Weights of a small mixture-of-experts language model, trained from scratch on English Wikipedia: width 320.
Below are experts of layer 3 (counted from 0) of a mixture-of-experts language model. Rows are named gate (a neuron's input weights, with its number), up (a neuron's input weights, with its number), down (a neuron's output weights, with its number) and show model dimensions 224-255. Each number is 128 + 32 x the weight over its row's rms, rounded and kept within 0 to 255. Numbers have three digits each.
Before each expert's rows: a language model's description of what the expert responds to. This comes from a sample of Wikipedia text that the model never trained on.

# expert 7
Description: Verbs and clause links. Auxiliary verbs, pronoun subjects, relative words and adverb endings inside clauses, such as was, had, who, which, significant-ly.
gate0:128106087115152096105104176140132107162133108090173150109192166072123159106145122124119084066114
up0:112141135124113141114128137139145107234115122136188162070123106104155125109145190136177187148103
down0:097099063074067100157121087143161116123160126157136157115088155162177157182109098100088124097053
gate1:101080117116122141129121140051080091114074061169171174150131141127134168123122142112132123124124
up1:071112142114118153172180123157103184178084117139094128137109078120096115079137171099154095121130
down1:116153138108072094119149177117110100118173130143158128111113124079091115156152144115107084041161
gate2:149161100145118188105132111131110112079166176137139136153168129122162144142127095152135116110117
up2:092096177084084109124123171102119152157119139123147165112092132136121147075154107116103123195130
down2:145079137141138133104129088146144114170138078171121110171169158170119120115119195112080088124108
gate3:079091152125121087100050116162124103165073128113086144141124095123132115128083142067139107164148
up3:176067071200140112133099152132102161161151105114139145096131133102154089111135146093139146149126
down3:189198129088139095137144137070057092124118117129088171141130107168106081130149123116121167100154
gate4:109124124154166116107126144040149105141127147132091168154161118193107124114184118094147059120167
up4:168174136159150150141132135084139134174118110117069125133106130122111121093117134084160075138119
down4:173137167140091118130095141132117116106127126144153121107147122085085159134162178141097160124128
gate5:155152126147148093091152109124137124098087135139093173096119139201138142090094074180103161157106
up5:105126126167120127099120139112136114178074100136141149132103159070191144119161157111113109152132
down5:105121129135133149152129135164141115120114099139139169150143169122074181148138116153153121133128
gate6:125090152158160090111081132164151093113140193160160137145133126121113133126147155101088150113054
up6:122154086073084144114142154147183126084160082094149087179134152188095177139164032089146114144132
down6:120127107095145084167089136129122101121100125130112156153127111153120127190122128069127133131142

# expert 2
Description: Names in entertainment text. First names and surname pieces in film, music and TV articles and track tables, e.g. James, John Wa-ite, Kone-fal, Love.
gate0:135093175140095178113150108126132100154176191138099142123112171114134169125093113126127148118144
up0:131062169123113122126156173159148127158095097138129063219153099141186139163196106182113147121104
down0:170130106170088172109083136086157117145136160165162160136120157172134101083105101162147141130149
gate1:216151139060123099094119136166171164107111183080075111129187107130137074140065133162131125120163
up1:135149159145090026172106174162093147155097112072158117135158073151138112159084081126127156099158
down1:080095175152168161128145140179115090170128100134191163143119144153093058150127184234153134089113
gate2:171092159117122095138140152108081120130114092130129144117188190166107106125149125124153091101157
up2:095093125109109115104111109070172099119115116126107062149186188134121152160105129109111144158155
down2:139136070129066111119185144116145086106111153125125080130149150127111084102086119156105106141110
gate3:065188107143158103063144197170157115096137118148148162151126129174143094163134175153165187148117
up3:091192161047113107176091125101191102116144169128149089122122133142081113066167128124180114063115
down3:093186087163103161104135099144123082150126173155133149144099159149091141133093100142153213132171
gate4:094170135133144191085117148113160159114107115147146136168101147098151145090123155154183067121105
up4:146129145069132094104074151127081134118148070137102127055099128117077178162115148136076131091136
down4:093190132083120126137111191153141157120104053071169109102108083172053159148134102098136163082153
gate5:106133202191084112126115120179079125127114109139075145158136138136169084133136198087153117132153
up5:178137140128139124059132117162086139071132175177129144075107097097139185123089160148177106145190
down5:166122124121088124093112105072146093146169111119120059137135190147093202107080147108131120148101
gate6:123106116093164053085159090156099155134132143116118179134131138148047164140147145060137135154106
up6:151131097143123154142131168073121119159148170186125100099087102197113089109140109150145150139131
down6:058080104120167101103141115130150094150206147094084144089103089117124141109153149115113113123202

# expert 5
Description: Prepositions. Prepositions after verbs or nouns in running prose, introducing places, times or agents, such as at, for, by, from.
gate0:110103121116178161144162020138152099124124176144123145169123092096131138171149086182085157132138
up0:157119124086112141071104085102131142174158135132106138168079134120145138127146176128122111137159
down0:117122150104165094189146123145134100060162130106117104102168121145064146117119066145147159063168
gate1:097137073121119145189145104107134151067067117168123122140130142164137140103069113169144140123172
up1:139108096131152067193130115116070090132158121144048073102166180130124158164162143062067113108147
down1:094121137133100094102140131094152159089178143129152108205091095148117140160159150143164087132117
gate2:112186143135122069140148086107121087108112145072121113063118048127094110170139153183084104152070
up2:134121169161086114198114124133090123132104143106159106122135138159149102161133066119175149109188
down2:125202137122243047107125154145080141169176175162161106079121149112103125165107148142176140122163
gate3:124133146151110097155094104099097121097150130102129131178175103114108125131132109122170147139132
up3:112084191180168100103156140145138102113086174077115144142120121136096175158109087135142158130142
down3:111146156122109094162154172158143111178178169182132120111100152146114147081151136151148093201142
gate4:153079145119167143156147130120114130146188071175154130101136104143132162105175154141156138147140
up4:150180106154094093144077131083212150128075116100131104135108134138105084139096138079121134098164
down4:116133100144115163129154115076105195100141153115083098097139129079153160091145155116087102171081
gate5:056105096150173133095063134156144102114109114097150129136082175126158129151110125116091107170121
up5:131085144117137170071132173107134107162166131160100146155113169191114148163071112106097105115161
down5:152164105150137112123113167141092125103174150086113125144158155153153094148097177099113170131170
gate6:173122093111131113084066093061141111163120085115147070182114170097164120094122102159110131087160
up6:145097143104111179164176134163139066087115088163088034158128170152065097131139137150131147070142
down6:175130098169143116095103144088115208120096136150080141157149154122094182110200123140171152159150

# expert 1
Description: Paragraph and section breaks. Sentence-final periods with line breaks, blank lines and wiki heading markers like ==, ===, at paragraph or section ends.
gate0:089166138148096150098166138096186137113090197124160114116144142126080119174142150122130050100112
up0:168151099135172104183089061133116135095124096159092127076138157139170119110115109129185135066097
down0:114110150088154145103116125095095118192139102087097156105170129116125147165105162141155090160127
gate1:114117100193105110156093178175121159105127139130093128100128105082162196143142085103145111128104
up1:149105153135140162134090160175120191107118107087112129067108102126136120113119121078144110098110
down1:201180180112203202138131060152123148116080170119063122121148130119114115098125121106161149157170
gate2:107164139123138123110069084134172098051144092134114152145127116133167149155138186133176122151181
up2:141139114095129149150167125073142152189102124142078086087171152153108197082176129124051116091108
down2:145120074131113196091115112101108124091131141117140140206172140113171117062113150125133139158188
gate3:180149100053149065164131104140157124108173076073153183146091076109174137130126145139113111133100
up3:112111113107134075123144124135142167164103113145209113077072110054093153107150144114138134103106
down3:118141153124204126166144123135123116138104101133100162103125120038084141110140138197089157097159
gate4:141167129116187108118146157188091124160080153075156150127122085141063135071058122134152162125102
up4:181150097144132094088150178137109063110131204144123157123157149146110111146079132203157147102144
down4:085165192131134201156146139126124112139048092087125138142172088115107169100052096114169113142114
gate5:165126124112127131022140119127072109134161083158154180099098128149153051146080112142135172145106
up5:109140107132129153144092121149186153123130158156114108099223096111090160062175129173111075167138
down5:104134110146159104155112161109072110157146105122137116098071120105160067245104119151113174139152
gate6:122136095142101121135125175173133133143116093077097147069162127173104106177143086035199135135156
up6:153140158142113128139102152100109110135082077122109086152161112143162123131124128117126113044134
down6:104099096047132159111134098122150184104072074137060066116103145133152179128129128143126118089137

# expert 8
Description: Conjunctions and clause ends. "and" and commas joining phrases in prose, pronouns him, them, she, and numbers ending ranges or table cells, e.g. "45 to 64".
gate0:094082085150093090007111098152064153082146164036123152130187133118150135130203109109122140144099
up0:114132212140133146110135112103113160105129084089111116142154133100134107127164095113202131094054
down0:089109173095143112146084092141103111136152176129166151123132133178139151085174108130139121115101
gate1:110185074147087134134146119157112130094121105137129137160158093103137143097111181146148080120168
up1:128116169105131153121153147127115130157162096135132152141151082117110158091208138099093081149118
down1:135115054108144118101105116109115129110149122122146130128115059100130083132107097092040167147144
gate2:071102159141135121149116174079163108126121117163103148142136130122119134106165143141146115098107
up2:175062132159193126127114166089184103116123143132148217049081135125196138112157095155091165094106
down2:111127104153166113115113136138101142128146081118090092082166140078127164136135103109132165106178
gate3:112119095147135109094124089070118153092118142140064178088181154107094141159125147120088149148089
up3:120121123145103109095114194151145130163089141140082124129133103117110168121140083140123150104184
down3:077140090174113160091112148126121141127174180081088167152127130145095157151179165136096139170101
gate4:158159112133106110133122117088118122084148121129127119142055117101167087166091136162153097196130
up4:108153071164117146135159128065185096155098135064177140150127134105144144083096120170148157122159
down4:085184153062174150158147142111132111107114098056099154130096050125105083118129080141146125092104
gate5:125060077142124071124152171121111110129209158133097100174107166125131110129090115156107148198148
up5:111103133108090117140131126152112137123094107063144198065172136082123143119083093108086148159111
down5:072117100126125130114166137118115155149103119178158101123157164082113173070119170110149145107168
gate6:136164173146151183199126162175129133125107131120148118127132144167127135172097165171080139156070
up6:111084103166139105114139130050140143077146117149096126085159149109099161096077124062095156129124
down6:084148123132128095146082143119161110025152113167086161166139143105152159141136097148127092093141

# expert 4
Description: Word-final suffix pieces. Final pieces of surnames and ordinary words, often before a comma or "and", e.g. Sanche-z, kilomet-ers, sit-com, -ing, -ić.
gate0:107085135089130143127245148081161095126128183169113142076110128145132133181162187130113135103155
up0:070106109187147166128203121150120104111200146107120122091092088088087129159155134087089098141078
down0:124118072064162146159171174126116178132130141136115126117110103116133091185115110121154057151117
gate1:148114143081145126098167125151148050176176158136136126113114152085155112075127115134119129065179
up1:135079113146070151123166189139105126146081059156095081167169063105117137115120140070156153063093
down1:175173112094138072146152094089141123129109144180133127154113128174129102145115134116146084127083
gate2:124169134143143119134149140175136092128166149078120114169163128145162136164160127206081109188132
up2:118187097095120130154099167168124147120153184109116136090113127187100188140098113179122141143174
down2:101149145114120177180128109119128144094092109116120114164144114124163171138162110138089095100114
gate3:152122111111103128076183153180077130128084121205122114122096152108132155131110066168175158074138
up3:183106113157164140168123136148158090120179170133143140112141127142084129153154116139207142168138
down3:144101147141106113128104113132159108096117106110106186073118083140085123079128161123112162145127
gate4:126099090107168133050089120080108097198096124155190065161106064121160101152186102151174125146083
up4:084115075113121097118094083151105025091137156144092120106148166120190162113143072139172191077147
down4:124143196178127122167139083152142177120083111154141101138135119119101138146107120061157119092118
gate5:100070137091155104137099148130115082072151071158141109162124077143184155178130100083102134123129
up5:113104148158171134119114090139124139097114107157169125144164137113111200148147167142134117144120
down5:151062124130085095142150165159163139180071137138157157122091157160128098109135146079124142117141
gate6:090106052114107113113121126125111109131171144067100107082158099111156136113146143128132168130137
up6:122080160183134125112101159158165133110117107069133179205133140113098143154113115142079152133137
down6:096191138186109058111118117130114066137200155117101150144126121067140133114123102129084117115127

# expert 0
Description: Taxonomic Latin fragments. Word pieces inside Latin scientific names, genus and species lists and taxobox ranks, e.g. Ch-ord-ata, chal-ced-ona, -idae endings.
gate0:185107083097138075107111099138133148162095132130109096045138133103134065152162144104154146172130
up0:082094119111157157115174143122073075115085144090122131135140115132090089144077143147102132114117
down0:132103138141118207073176143144085120112125166130101170178136151158077190122092060169061136147071
gate1:150146134144128153115064105136081088146173160114081166155094168117110070058090114161111191136154
up1:154165093135155119168078090159111133129069152081129164079079116105147122151123158174141187025169
down1:086146121108146134148115128135184115103156093178151100166112161124138165143144138132203082193133
gate2:133105108132065139118143106093153133143157134110113143144234095093119131147085151058160075181079
up2:148148091106179172096169072132141052130131133129131143132079157082108111162186134112169110162133
down2:151149112111162069166115146102088108134161146137141153097116126120144119141157127140132144102146
gate3:115123103076143151066135110126144064155103093132145135128122105080095127152148209140089086051088
up3:091170042089062111155184180137104146124126074182095132155153059165153163171096132096187126182127
down3:116120122118121103118131175152102128166091127116078181114108171120117158107095180143135129094134
gate4:069098124083117112114104204062127109127123111106130128082096181143077115141160135099153120109096
up4:087109161072144113159106124113070095084141083120146181119071060106066089139140118096075082155133
down4:094181114110102122156143156186074122130137111121134097127077107118175165133079112148098128132121
gate5:143174132125129087106150163062176143153090105120080198112151163121135168150123132136086090125159
up5:174168114110145131063062134139130142084147134114087064137156136165159147110157107125135169149167
down5:085192181120101104106127139117150084077115083070142143123148102174182141118169167117132114117159
gate6:096126145147142185162151094105127121149164145131128184148121098096106133137096174161132158081120
up6:196162127108095089085134118170058189097156137092158076144094121113167070091073100122130100175162
down6:158146172114079078139125154137106128096135102070100101099117128099157119143079073053129066131110